config.toml
n_layer = 15
d_model = 96
tie_embeddings = "early"
batch_tokens = [32768, 65536, 98304]
train_tokens = 388400000
steps = 6175
Below are experts of layer 7 (counted from 0) of a mixture-of-experts language model. Rows are named router (the router's row for the expert), down (a neuron's output weights, with its number) and show model dimensions 0-95. Each number is 500 + 40 x the weight over its row's rms, rounded and kept within 0 to 999. Numbers have three digits each.
After each expert's rows: a language model's description of what the expert responds to. This comes from a sample of Wikipedia text that the model never trained on.

# expert 16
router:474551488455463498449464455525532501500499456499472534534448486505492602451435479535475542513511543500513423517515454477572529444541522498412511504415542538492514489467395488494512487542487497487474482473483488462530422499520551429524417470452521411555455515531540521519515427528528493516
down0:463549462520465573494513460492511464482494505499529541435483531482435540456506527467497426438516519488448541517516569502568488553481486538547501495527565530423444464494472428523525447487490472584452556539503502459478550507553463481574502437527548456539521567577514510488526557524573517517
down1:463543494476511520540449445560449523459496434415450527494495535437511505498516439511535498565512495499512455547478515476398513543535535524567513441514579510472443493506483445460429417494514534556507484497486464486453501536535478457516456521494491537525451580512496453546446496565532567450
down2:508472504526497492452561531522500486528538517586527529485452437530487513456537473544478508561490559472581545567492530487485471469507484505413415533514505513484456488526486505479517481503527536511350520615497493534471504464500506468448496455536486467542521512494447440451433529472484436458
down3:498507413473485506467460503455502455532483490479493487428506483516492508474496494533504462555533429622494454525509535531569513529422444464449479506505566443559514466509521504515534474492568407545509515498518498474511511523508524560543525473532513511537521489426518487446570596430533449561
down4:508456514506503500496505488415494588395494534519521480503415537509511542513544510538505438500549456547474503542574566530458532533521538509514481563521511532458576550504542507491450516546479452480522428455451456512549610569536515553527498461556498508475491462547487495469474525502503528435
What it handles: Capitalized name openings. First capitalized fragment of a proper name after a bar, comma or "of", such as Sal(t Lake), Or(leans), Al, Jul, Mc.

# expert 15
router:508456475546511584502393589494476500488495547515494505533543521546426456581490574535507547498494523499484577506555494509455525491469456487486469496476431499506464529527499515520602432549579497537521480498516527560461460518483449427515488537496500521545472474496478517578468519495545484423
down2:539475469489597479473528502498521518542428505518505529523477540553501511512486431526459528526516466521521458561431532532537463527467466515507532523507479539526394498544568434492476530479492498542641438517423476504487472431477525543506441513508529492490521532571538412470507500509510548542
down3:446509466476506532552553515538537513488496496461492468449518476534420507467532499457482521483556469462474460503473510463475554565552477520438439591465477555496459532532483462512512451573445492531429537403480467492589470521533487493448565468504495494550495568462403489488533468517536473460
down4:480502494506483377512613479544490504582439508535513511522474476471547473464508536489493552482540427509470499537454436541571492461473455547431533488527555548505474462544575441535506512492475469461534469457510464501544445453516524523575507539471531558425513502489525528514475554471470514467
down5:491509561488478445631498502479506519524516485531469567506503618495532503623481502517503475468516474488484525543554488518450495567435540527506441517505453508499549446541517458515487455404534489470500507526512473555489510496520501471506430452543486513538541491531516509538495431517556466411
down6:576508496475495472489521585520539508500430570524530534561538472504433537501542537538450463487428537534493462465528595508541579530500522444469487472495496462491503455507517497566546522492468443483446441460518558427535533442537544525493531458497440508519496464522443510494582456571492467484
What it handles: Quantifiers and spacing. Quantity words and inclusion verbs such as include, many, various, at least, plus the space before a number, as in Sections 7.2.

# expert 3
router:487478591520535436510521466475560587507563471469526522507423534506493501505488447506511427514458474455455450507537481522435471491461471415548508481563480471503514465460478514545482494478473455535493500540523452448476566487406456512589536555510523570416482524460527475526526554539511486496
down10:511466483436472540537478474502456505510498402495497475548463472485512464520484552522425595468519502500508491526512536511529519445502487559457526587462479499502534401455543486512432574490457483535502516515439493498438457433457480418464489514486438518468518437475499502474493602456476518565
down11:532494498492466450520553526484461502504490547490516485423586505506453537504555471461552537563538491485530426533552499496492467482575495517480545431470486450483478463465503516514460478532507496496463528596463470509403496424508499495498478507512486515412527514526530516527655544489519564473
down12:495522489427547502489500513528505563564570483449547535551469573566516563534503512439497476494504471441556562499442560515436568522506503493479498573523504530491498458472492530491540553495482497509559466481524563519480515461502440466462433548501493562420503464480487406506556525544574528505
down13:563494504498454521471540534491415452461407497486516533507514477521544494528556447507475439593482513539429523493479458410460488488452517530535539567502485531470491448519527531474543543556506516528530481469451437482484463456456488604516380523463499454548511508514451497518559503496496495495
down14:529542493551524459553442508543507540491462492499523492524498459482435584533488560459559557573457497501510483496538483512491553518604501520527554559470538465521493554568517437530468472484528489469560550498452474457517505501473505521501456476464489626485456506526465556607504461467475512469
What it handles: Vowel pieces in names. Single vowel or short vowel-ending pieces inside foreign place and personal names, such as Mor-i-oka, Ana-heim, Burk-ina, Rik-u.

# expert 24
router:458478446504453586481471525496495508494521493476466585503540523450530515475486544494472564525477497445554412517575470490581544455565539510486463513568492454487495510472463513492522480458560520480525484481497552510528456429605507513467481574544471474492447438554418530534460475540464515516
down10:571473532517526443543564549522451465505456514481538448456490475486496414512545443493590386503505486528500506478439488442546515487508498503574517501522476502534505493492553507487416470532581540429504524581522542477445480463428539493495497492468536469533468492477463475511539517515527490598
down11:571497528505543491486525544533477547502469506543457541491463480569520500499479528489500506494521630465499498497491480482512526506476414570493454505463468501467501510490506502506477466490492534472558609410506458547484493610504549502606551463525513468513438534476489418486523538442493483563
down12:478492543506518531481544453424465573489556455508518494562455540451486506538508474484509523518553509519489472502456512539502488474442538478398542476418530487473463549496503555459535527457463440498489530432490479485441481422497552479449574478462529407464488441515569489506567502467579487524
down13:473498371442511527562529420517511504500503527542432506476570504451395486530498509496466456479544464451532532465487448472513505519563480410419532504458490501520557431460529480482494483472525482456544418488505504576458473472511501519517513492458498460511460493492446534545512563542458531507
down14:528499509495481532446505470571496442515506495514530614518419438515491502432489562551534402504473444499498422499495500527532470540485474520484460451495451507427473559477552433504536491517507552498513525556491509576415486501518520462470539505543460459522431474504559571491461518523510461546
What it handles: Location prepositions. Prepositions with the, such as in the, on the, at the, of the, after verbs like located, played, based.

# expert 27
router:429510466565474558510429426484645514475500442517558531532430476469490504473432470551463495467486481514473499479552525486472450541500540539458437486556482471534473548466521494485560503444517500540503502516477416520521451517503422559486489526565452531490553526496473455535493491479488521446
down13:529495430541498558511506484492526520508481533533505484468531499539533508547540547573539492523533502476522505445499424472538445577485508479482460481529530479485557425493498427538570430453502450488519464475532464493527484447423499551644549457462492547546455489522515449464563514516523537462
down14:497487535439421484526448500456441483485497507479524542577540548521430586524515511490487455519525486521457551485520439503551560531460474478457526532458472472490492466494500511527459440464525461538492484564424412520520548469511508565490512516468561567399478542470523510505555606497505518491
down15:554503486452520529505514532508459501455507505490493501528484490546536532543532468446508478520504583425490461523535437487513534442518485456484474482542518460447553464496411513602566445505505509477524435518539464503564471554500442488474507512519483584573502571449457506505493460496492592597
down16:500424433506505522545544520497521546506466487503502476527598503506408516535498497407550542478517501566430479536418531505528463501467547543437485467592522506471490493523489578534459499425504543454511507544557545498483485459474494455500486552536419522538507517535442553491530434507468518502
down17:465512519515557473443445525453477469537489554489593499513505485495526449490472533521513438505455492462500468458483509459485482496510453515518468553483505458482528457366454531535443573457491529459499574464493522437528544505495569439478510434523488461523438500499580473474534566532468589523
What it handles: Conjunctions and commas. The conjunctions and, or, & and list commas joining names or nouns, as in Labor and Education, Holland & Knight.

# expert 29
router:427522573492454446465517460505501449508535525445506499480567512533509550573495509520490448542463511467477441486494403492492471470457529477582521437517580544478538483498508500513473518487539519489498484433468465410529508460396478485576482525531580555483494425526480507494449530547477520527
down2:500577428501471495511499451560446553505493520559440484509481456524581508527517514443465480567449529449511474517484520493521550423484532447530490541568470502502593544539438464448487504460547566453523482525499480453490502486524466447419482450505548450492533476476527538490477450495550515593
down3:498520498548560492484587441542426490485544529498483494476457531476557532530548532432514499504553526510503371497534544469581499508518512603597496493480482604483490480474483483508535485482496497518520478484575525545504469508552476513502462519484469452482514493531396532469479538560474499526
down4:527449477476495502498465532483499509505442426547449547503421532551557490517543493485444527504561505570535493474497473466477437438514539475432468432580536408414480474439525456499536464481495460435487502513494509475440439494435523536510529481462519511508480427520515508490530533486523396509
down5:470490492453545459501502526496545574478476452457508502472517515440479497565523533556546433571464513500475496454507485511497502493414496494474424487543460588544504437517527542541434495567509513554515507499500408598504552523490521494474485475490519490425531541475439550600496475443509490463
down6:491450456441442508545493441523487568501484396502429585486468460590479546484482484464474564499545499521452472521546535447541504397480532481483530571497511516472493486495488536618494449509485477474437508455480482509490448519531497475470490562529494504443453539457526488448473452499468502505
What it handles: Short vowel-led word pieces. Short fragments like in, on, al, ar, con, trans inside longer words, such as rec-on-ceptualization, c-in-ephiles, Tr-in-amool.

# expert 25
router:489502535376525490524566527447466556463502531518521523492497495481502509536587531492478472487513507524465514478524518522522477546479443474538478527519455500512434469506472554548582453470474483503543498501515485543461414486457446433461522416540529545510472600412539498464449424537529486470
down0:427451476482528492493464449479579542434533540543504521429475489564527497413569566464461439423547502517489498444507511516474458468522493469502493542532497582513390494495558482482486507496571431500499440467439516544470504438435498519500506532469510524451504533491481493545529523490512433481
down1:484515488552506476427567527518558538534500537545447467469480531452479546456448481466485495524568537489540490476606522565512527545591396545534499420460560529452585472478502518569553545510543503450508480488515510482489486514478557474462488570511528512507502478504481455549503461501530553483
down2:494450522487504442457404488439507462487485478526503594404446551449516440523466499524520502519483442458436505460488478426505540478516432483530474472527587457525564489454525518556500476452512493536522525550514533462456521477514534515516443472535460488526483476503484507460624545464503528551
down3:448465452466583545495533490508441501516483544474526476508511542543522457481455365439423507521536474507511516435468528428514567539527488507485550498489463451451446562561471500555554476463564493459493458415547501488544531494532524516505529538508508480527525523513424495562513469550458512518
down4:492488452481478572586484507455510531453508524553524459520551531395482490479452502477501580502465496463547486494527505518537544502500505502539542444448489494599506469462448386505477475494507540486482426496410537490500439474552513511477542476498458528527444490497512544528498469587440509566
What it handles: Adverb endings, function words. Adverb endings such as -ically, -ently, -ably and function words like without, thus and particularly, plus al-way-s.

# expert 8
router:419495503540454581496467557551484559481499433479523462469449533480474522417505479515502438491486538418485457502497442507528527490536507485519442574499506507491507448472433466459537503510584473555489517461483544446502489574538496469455507546401473500448542534530410528489465521547491518454
down2:489544448508499570491479434520514488534500488486508447464467570535497517473526528475427524478519458491515442477565525488441493545527475506532516482554525522496499456486534575485511452590552515531578547597449465361476488482509540555514513537437538533537501504458452494457465493473500549545
down3:495508554516461500497463441483521508560481464529546462584613492477510500537510469569523479499509450469534478507476466465472555535488485482426598420449515461556401490444491491478510520544491503491507492464564507517458446484482499526525525443513514365476519511431519494505520548477514490532
down4:504515518461533543483490482444518502467548481561481500372478498513526431491506503495473535445458530486541540542527495515657446542520437508517499451529459539498513479471491530556527473514481536540461551510479527577514533544491537477545564453491433543492499596491564529459464508510503494522
down5:516412499509543485551490473576483553529446493471492513508479518526452465402528556499461422486434486518480516475490410455406510497443535458478525512492571526500591429547484448517479498478444498515455475496421478470477529517461527489432507498480462447518503479437502468518502556492535519438
down6:520543483451477503518399563532457494516524492528515495472508519520404584471495455487541560524496445507484419449417550541454532522466448510472425555487503464527519439524478475501561483435537520444504513486522473487477534575479487540460522538489541501545539540481431494548511533459498451421
What it handles: Name-initial capital letters. Single capital letters opening split proper names, mostly foreign words and places, such as K-odamthuruth, T-ILU, P-ābūql, L-ithuanian.

# expert 28
router:512499571560453505538530511515572491497466486559468457476538449503482516502521521560504507513454415544593571533509494507502406433491535462425509490530524546461509467522489485474539595524560532435466512536502445506509527448456417450483509426485419520505528528470526515514530501543496463497
down12:494473398470512442476469407482507565526486493502516525558434496520419491446493500510514465519530456456472478514470468459494606514569526507579517463560495463508523461525516489515503522468524527502554483500493549576477516529513414561488587475513454561486453578498546485524484455461521477466
down13:503457460514535515416452431511466468520498498542486476483480590451484533503509561546521457513402544499486424532472517544497503512476504461493594464555530541507494486553460433518542477491506449495493468557443486457586455484530476508461505503551424472493510525545530512490554572441477579515
down14:516433540503500526534556459551555480472515543499497543467468580560446490384547492442409512500535494535526488494510538481536488494487507523503510499488502438518567503466481450557486567478540474474563509481513543496422535481513527474463557470471552523601456422497567519430503491546509505491
down15:509486483480442505540466536449574495440492530497435546515550492485454548481544516555417456517491509475446550488504514479468527475451428501540522584528511462447494520502483467486514517494503530417472533494515600518525466495507535477504465496604488470507545493449443532472492461514458457366
down16:453543540484532561474572524543443528497483499571508483525527506482457500489493513530448534485498458529492488521526501492512528444487546439542536554549531569564424579568499489488508520492503449463462527531490567484550463463475561492484491561613546504481452464446570547534473566463475498559
What it handles: Early consonant pieces. Single consonants and clusters right after a word's first syllable or prefix, such as be-f-riends, th-w-arted, sur-p-assed, qu, fl, sp.

# expert 22
router:543513528439510498440601465487473472483514570481463534463443476480547470402518565469493545515485479511477531544480530477428464546490455438453526555459536551504556478568502474507416549491449448506472489555512499528528526484552515534442499452536499475441459447501526504517505426515459444547
down5:536500528523567509432461523517491554548499470566493439488526474459566545551575554521507518476512500428497482606473465488484494487510542518584501501465486471525507499491445502586494486433477453548524477504477475497429494498474608521523509465452483509503581497505571520532521452552426488453
down6:463530502430458482521462497439472492472477542517482419451514437482511497529506480529448494491501433476406544514430486463518457451522494458520465522509534506494476493420481482556514424465472521611519465493487540453467423470505581527541498531477524501445574502507482471568560568484487453461
down7:499524521389482428535462440543457518570498537497511537513517507478443476467486433475503428476508499569581446481588492533553557525518443443494504516570492502394490443493503532486565460470581514475539521453485453540461538531512444564487486536490485474493506483488515510552524501484473492514
down8:475477517524602528501555448525559495518480524487474515491462474475539509512533457542522495440522474514525510535535505521474417532518433555513520457498437569544471544437539433419513516454561501490542507473470523471496526457477493507574443549418433445487473460483481543467514579447554491448
down9:542520517548512440530456477557546564533527523486534473506431568453486501483399507537482508451590568477555429566508489569523519525480615451502508454481529412517439467479508469540496550541542529506506482439477573526446482538506521524523489479519504503546518474535482474447498503515502484519
What it handles: Scientific word stems. Mid-word pieces of technical and scientific terms, often ending in p or t, such as apop-tosis, pale-op-athology, meg-ap-ixels, catalyses.

# expert 23
router:456513489531583527553490482490507545498516527542479472484520529473511464559457564419494555475426490499546492491508519486545495509430509519539535498515470376566429480496564486500508472515548563489494483524492529487489505460487546552445558424542506545505478435404416490479469560466500503538
down13:450489534493465579538494605545533513573455514516522563526514528498442484504561489504485520512471583494554448499470458507505491495446471476460511573541511548517551477540453514517568506542414482535468539520539525523505537475481431481512464460506527512500498557507445567533502558488450415414
down14:485516430472509444555516509485437487512481505448516647575442497519523511503477544532491519474488446479516484543484512504520446492471553496499514455518494507500487468401559519528469488503519467470515545500485587536486559543543497485550528569479575439460435460529547513560403507510517504524
down15:577451546468523509529475520535450494509459542522511459491570489454459471547472489505545514468505481442480466519440481535526511510497491553487470490549485482422559591470475489443509485552543525554498442542448560492421504542524524489428518531431491545490441514403537582478527439511559492483
down16:567499495530510519522579527502472524491483450448428578467512489548537567569518483509549463553451475496513519449507492623518463475456457505479485534500579496508521591479468521498473501553454466488465596516495468492566462488601530494500476491489469495535511593500499510452503532505523461526
down17:514545501467453429466552552540445590439546514509442455521496541520499455486545539515473493516480538524528536502454469482440472520493536498518512485516517560537506541474526456460405389465434451582547501486506505507562512532519441496492524462476515510495506403566538458515505567469478544518
What it handles: Verb inflection suffixes. Past and participle endings on split verbs, such as -ed, -ing, -ated, -ized, and whole participles like released, received, published.

# expert 9
router:512447485541540482399468607499519526528536436475518458451473524484486469472558485443507445501524490468468563515526510493423505538463470508483503533455495438519463473491440516490517420583482464556518478490488500483529528587498495495484510506483531415439460488441465494445410529419489475503
down25:559525481452501493506538496516374571545551501539561499480486532483497472512558532489453462558473520458448450559498480452531498420523543497490522483470531460450548517516508542486537474537520509513537507431414446537569512508479469562450488520540485549594524537523502491498413483481509457445
down26:566436471456509528575503574487505578460555512545488540457476512537524492480516469434499462546562498521454528471483481558481493496510461495490433506499480491537448499478524462520512506494521534514564468530454544494503542560533423559541467438410502509453474539496532546445537520496599602508
down27:544515467471460491488468540449577479505512517552494558606562491472514478498519488516440513530532550510625466561531452545431528546488468452548488540517484447511519517482557483465507549512522541565559511505533552506547471444544466468511524496501456556526504448563531466576480433504469504481
down28:475445377487458550502466533461565423588453495432492505452509511511509525479570505501567536492540481556541462530525507519541436504500475553421556501465467556480541476537545536475494478479538517493456510533526474543457535483470495446426540527493496544515472498444497568543432478522451521505
down29:489593377504500553485503516573515536478491468461519471537407505471473527519531495478508505483591452517532499516456511514522499523405433540547508483542459464569484525565528493591433480540464498448472530525482496521520524522547501509469480527541525451449462499490552463559496530537505429468
What it handles: Abstract nouns of power. Abstract or institutional nouns, often after verbs or of, such as power, government, control, service, law, military.

# expert 0
router:471525532494509541512452547533464520505518466528515523473485482491568476519414487540483477464490559537422467508500498555514519510526471448484476424444469509527504541550480486448549547478426462583503503509549545443492462487601509426473433513474506523595498489520524477563519493596554557518
down10:481484488447501497557480463492530484444485431544527574518470505479493488507497453486542425521494477575498441574506492443506522491541527521527513560525439585498441578486512531474522540474511517475569466522453533487480560486560477404467457499508462438490552557465475526435513469545439514419
down11:524479410545498505562526505524520492429469501469451517551481474456461504424516517565569517383482520476540498484510462511453551475492445458477445475514479444556478438437430521535553522464513539461536489509490430461492480447502500468524471542541431589448511474450448510552492481497488498517
down12:504565510568533456497537555494478428449520425564522464532511507501446442491464469490482519478539458563498484481472576507521452559545536509479516489560489564546454459534480477518447545478491467537539490464512519516525547485525538563489504419506537506382515451501441510450526455529464592508
down13:469445553520432485562498520515402491534543451456540435582495449523604500575520560536474593473535515534470524449437500549464494516395491499519538536545462492510506553433521528481461519462453459451526493461506498448528514505538484499493515544480497536505514460490469466503552508498546496471
down14:483518494524479478562408532485428535467511471495468415498549580422471488489561459404534547517529450576537550508515541522525501539455463547504479527523458459494535533463486525571509493509449510504475526512492460529537433522475460466528481556479505547512536513504539482583479501559453492596
What it handles: Capitalized word openings. Short capitalized word-start pieces beginning names, titles or sentences, often after table bars or dashes, such as For(um), Is(abelle), Me, Qu(incy).

# expert 4
router:474457506457514530526562469502452510468526502554534548548487512537463518443470530523499490493483525450514445507464543495508507516550510493457554496515494465486492498464499568486463640451522563471433547413594459549495451484497513559558544504483492460423531519473547425466511497556528560464
down5:500443503493440529448565498497503443478529452482552547538505464466410439572552526416428456515501511429481568454503434553519549506435539454501534468532478535523437489524481460571488464568504511483506497532475527507575541527499498447482525511493516450442472506519497474473597488485525492524
down6:484538513513516538494577465528514473481530520474537513422529544474531446509536420523493457537472519503549494550551477510480462555482503505505541500547493485608537485514512434456529500461444524497581471532461474548523454533504508527563504587515580559487513458586436580486499472459442453497
down7:529474481544454461461468523480427501455443586444563477546557503505525457504530495542566475444450463506518459504516492493492497510477501509510498528497466559495617531527483537541473489548498446494537483430564475504513418517523456571586494458484483464516489465521468513498365483519468478503
down8:546591514535489555531481504458460510528525532558506543500500601504436522504529517467461543590531466455496499562539482547448517473519474480545521451518523519474438423397513450476487491477534493464504485465513489506440525465530439513441475558522517521453479536521542531494549439605499545504
down9:519486559457515534545478489467504517512488434492438486530482455451522574462418488512430541518591449536527502562514509527476528547568593536483513474531477562527466468515488483498485451483518460499485461551470522438566510509476510497429472434505547443562497542542440511549481588549498537510
What it handles: Slavic/foreign name pieces. Word pieces and accented letters inside foreign names, especially Slavic, Spanish and Romance ones, such as Cá-d-iz, V-lad-imir, Gi-ov-anni, š, č.

# expert 12
router:538602551496507496513436459503515497486484485499473534464467462511515486491461462496493486507522497461488513487477495511395553549497563483532488549462596418506523467511513479546509554476486549429494527529537536527406551491501507561485422443492470433537560488540541518505587493564482500579
down11:504418514474473446588543430521495536520480508440527483437524472506537503564473557561498520517458497506509502468530505487491571440463592509506589507527434568529500497452509433533535499485519522547418544547432531512500486556564497538462476490423501520528493552485496442529471531490496460551
down12:535496502407426522501531472563466572543488506455443495489567475483422467518475589521427530526477528584495497511452526495500530537495493517498490452534504442500447502460430493516526517587490526526540584498500514453507433515480547501448439495604527510527531524553548493468466499472479472531
down13:532469471530471580460467517498461492405481483471477479529500507473595502583494495497462462502510540446530573437482494466562516572469512545464426500483477500488558511480501503468504467448492528502500503470479526454588474418562457490453490508487551545508536423479520572479478516389508515514
down14:473527542455419531517523508507472480533593475476505379508482494486512453465481580452505498522511500566571503513490528513474489516468491564463497488446449426511539507562461561480496534562523497484423450466427450514562514527486552505477566533508489532535515456462496461555556490486562479558
down15:504515535497472484545513487536468566521486414425514586512550453482427615533544455469443472458507519496572487451486524497511539445500517531567454531460463492464594457495495440561538524491480441534498481560484472466454493434450496502490458500474506530464503457506522492516554436463479537514
What it handles: Consonant pieces in names. Consonant pieces inside proper names, like the h in Dalhousie and Manhattan, om in Montgomery, plus word-start th and wh.

# expert 20
router:478498485542552502518449508499617502577530447446483415507525550471493541535454559496461555516534519476487454529475517434554464554498495487518513476532444439481484487487441491492537516463476499558543519514531537521524381512535530582480484550529517560473520467508426467566456486558494478515
down0:453486462485502507488493483551469479474528469522503462446531470483537422508583512514546490472445428492475550461474507482425516535557516441426525544466520462508489559493530508501527502556418485543452493532516496513516503497497546506425463436544492438428421551532605508458470443472537505560
down1:469465517492457447502438518492454518535421435497559577397507474479472522557555441583476494526507482488559498530504507500454532484448523463497500507469503485524491507548570485531532504517482523485502434479507584495461444574466496501507486510598471526472489516553506468515366467492475492548
down2:523444527410483574544469431459530460494412445488461548515432490412499572486522474480486486479534432471511429503532438509517517483491477537467564539430559507456474481474533509496566502507455518541474526541458491485512536486539552440450504445489493476496440545483555546488522551502501514427
down3:501543509483498525464561546502423525596516474440495587516493517451499506504572495480510554492537497456558495518509506538537520551517527537522414502525489503469532549442501458555488466399510469463510479485581482521497534474549509504441491501454483613524484472522497548472529534558420490428
down4:516511486524534548476479455534495522477545525583577419542478512473574447527460515511439462435539518488512435506429516482491410449517429501543489561450516510489543475484534531443514482544515491468551570568492483539502438478486485515502535408483553465548564550457497489517549508501550487520
What it handles: Linking prepositions. Prepositions and conjunctions introducing a role, agent or clause, chiefly as, by, for, with, under, such as appointed as, engineered by.

# expert 10
router:426459552414462442472503468489450485498417594487496505543517470474499463524456484454531467503501493533474521483472554499478525463451468522460499574483437549506486556578535557479460441511522527456392468454512517550500481528503517543501546500531509508481517515538506450461396485422477476533
down3:545518530578502493508490472448525464512498522475577547494470534476472478576464511481481488509500459536456480561554439438597569527497557533431481450450516418503546454461543532518487561500463480495510558472538525528482473477546505508543450455476546513412532533508490568578469527484490439487
down4:479515512515458466443545536500477491545471560490543512563467537577452549534523483523446509531524512447531455462488481497507507521524507512493524480501504505518529536473444540505516590557417531431493446484598509472453475561532499539530481470551502503384550564604468521476452535508543508461
down5:485500494498445451407543594443470391477462441543580541497524510501502515469455611482495530498547579534467570474501497541534534482500504524529466530476513528514468477504510529457512509522501502513476522502482532479461454497517545497475478484460478567493460464457499567540408458498603501515
down6:454529495505477494473480544518487508539543572552449510495551525500459487450506498478522516532481473539513474440552487508527501547524577425509548461511473530573474525482460537459416482511546501439505553502379520486599498448530501543486546477547483522530420571421531515469541515433494518489
down7:565563519507545473508487472475449453502513513488479558475555589477499584505502492495530512456477548529540449542461463473461497517541563435540482515568467547493579514502459507551520498452480479432479562517511518515480474486442530519444474501498583528507511371554482529515549570483560496488
What it handles: Latinate word stems. Middle stems of Latinate words after a prefix such as con-, ext- or dep-, such as ject, cess, caus, ruct, before -ion or -ed.

# expert 2
router:604475485497505454465462557536475479529526454453505419502494419527435491433548562497495536484561615471521511490509543532561513482509520510461408518530463432464520494521442490470537520559515490558541495480482533438489545558523527490586535534485475451519484539476493508460465466505513465526
down10:554469539458473493496480507570504475466526553542469511447537410455470515527479442458500429506584509465478494519524492535492531510518518441450413483479440486562432485504487499491480524494523485533472463463507566484447495523541571573570529542492468509551451611469493596469479496469508499496
down11:504523433523444476514495504463491458471481527452465536453527560524530399498529482537440491535535482586478489486535454520514490560464486521534476552436510462517534476576525529446483559505613532473524454502482488539524520445550546484491516470498491468558600510537515512434507593474519470549
down12:491483543454507584464470545536464520499509513579532489434565468562437507497457446428461468447555539512470527494504426409555535544473475480567461469523512402484514477481507492521448495505512475528455540546530510519476498540513531502547400448437529513436456497549497467527520519514498542502
down13:591453449474505507438513478397479514480562461544481503550488503574509475465511486552426421522531459496534447474465499598556498483517529518548511603471465498434548475465480540536506489446545508516536501499493469534529504417546525495507506459501452493514523451467451465520561517516470560483
down14:464476464611496481408509424538519518478514542504488475514460541512522490567479515448449492535450484504507585551502514468550478551450534570580421512494436474491504508512523491546432501495469541469505507498515461485498504435481472567612535521502526476560549443486552504478488469505548459486
What it handles: Sports and music nouns. Common nouns for sports and music after the or a possessive, such as record, team, League, season, album, song, game.

# expert 7
router:462525429465506585441540528471537576460472438547497462495495500491474519473469479533469490443563522546457516512498488554457442513490558554446472478515530478492474475523480454449554507551468496546557582507477479547469425509546453482459501495503494467494536626490396508459502529529520488471
down13:469495424570487466524459446497473512475467518513488504540496492500546519494408568443550471469513545450448503539455469496471523470469489485517630459519552516467530419509506529471532555478541462457547517554433512527466516491558488553431557467523442570516508530469481517525513490460424546479
down14:502506477511457492477445487476465504516521535497483512496485462496553464485520514529480559492469591595526526590463498510611496505565539501513516502594507429494504487479484480469519499441499548475530407517492506509491559540532461575543481593519482516405533475449486483510521492451509435431
down15:481465485525516516523507471490498488448488506540455469419447490459464542529454533562516500497512545506532486427463529473493574460452483498429566491567541529567486501508485582505464540433527495483545485464464522434515491493552534490532411478411536546505529414532568529454495439497511429517
down16:498462455501503457485499519477438464448502540447538449492526532540457531519511433507498485475500463461441511472469507561544503518559460552516541519422542543443517528498494461501494451474464600485522497468580553499535495551476490525445516507596374532489512547535456518511428569504483547523
down17:497444487465544509436545474560443542510561403477460516484516554472527473465523482420488527478523546498510554493485474531440557547496497496530506401568488537489499576432484435471442515501532547502534517485465557447480494490523470546542480529552470473567501542485443461579506525473440487536
What it handles: Clause boundaries, relatives. Sentence-ending periods and clause-linking words such as that, which, who, whom, but and when, usually right after a complete clause.

# expert 13
router:497512488515493500475489532546555578488518507470515545518460418541509575449508491481511528509478563522481490491594516499481521469593541534481463493486552507535441515505451442541438421448564484491546493449471528537544546577561509533532465466424499524492549538434516469480544533545516567453
down35:529491429467521418483472507487513540414520481524428494544474520457549571465498524529465508520513457508532461559491489485475551403439485432462447482539522508479445458452522525442475534501533523528495449527527528526424498579468568488498496552576506510480463518474435610486487508483478530491
down36:499489455541460442485419510517574544463485484431506526528495549473400401498410523521546560539470524470544542511474538521477526511491469560498471425456530455533534472481507430466549491450458537461516537492469523524463472519464530533505427599520552525527522456482506501494563479524500472492
down37:480511456526420431558548544443540536536498487488429477527451538477519547475496542554537400521508482453507522640492514513473501487506563476520497473561494511513526500490540469541491460507445510494474488500525492470467543566559496494490531448482470476566459468502565545535448509463477463602
down38:536562535574487488542492571479454497492498539473564567526479514485492542552533522494516526515545488536521577543530471472545519477559477536518481505458533524472520493522439498541508521460472523447536537533470538480491592495528436408457482566523534550494422555501544489544430495531469564404
down39:523512481450543490510552481530500489472489466545499513495469511425537412531522426508511485504576476549498622497596499493494459503454537468479485534519498540533520453480488484506565497552489523505535437540501546489464583579495508534524562477528531480506510527566499430601476438510491562470
What it handles: Name and number endings. Final pieces of proper names, countries and years, often before 's, was or a table bar, such as Jr., Denmark, Billings-ley, 2-013.

# expert 30
router:522523481491496508497525522599487556585534532449492458472483504540504496485460491498526563483505498467488535532547428507574490528499518534522552415438487471456391541471540469452511465509455424556536545441481549483550467486549542499399487466509524527470520493556498486554466456534526548463
down2:529458447514430482430538548475508545479467507496442536571546494491515540431420447533478417532458477463496443553471491451562477491480493534512485456534506491526488524524490627602552438522556485500471543508501491489541491470521542492499454596476537468511479519511545501460527452521481508505
down3:525449518444512476493488470555531495488490507496543458448475474479499524458529569519501553547590491561535500504486532532524490520499572519473587513507491484410531507421514475428452533470433540446522515440523534552465433493492510530492461399495512565517505482525479481464562505522466558401
down4:528536499537492509405465515512534479495469473500510546474505570415473493499518526433559630487497518489472463527482511441513481545443498505513544457458470498399568507481493493492550430518510462528493530580479482527521519478525511598509524529531521491521477590426549446502458531474465486469
down5:498553501455437539571501395496416496559540555479487491518569497441470436516490456516522573587480541409538507522498453523522452558501465480541529485484462525563476463471496479487475529547520533504503479491450563467569510529449482485467486443466485604509503492519512492502528503507486566459
down6:480509496417459513546453506524400502542489434487449506532526481527499485513490538507460477456499496516484457496499516508462473442509488535506540504548424528463516484457477484559565503476478561541499539555558488585492473459519478487528496502548477477517464544565547577509433570474397386484
What it handles: Biographical narrative verbs. Time and life-event words after a subject in biographies and plots, such as later, died, former, first, married.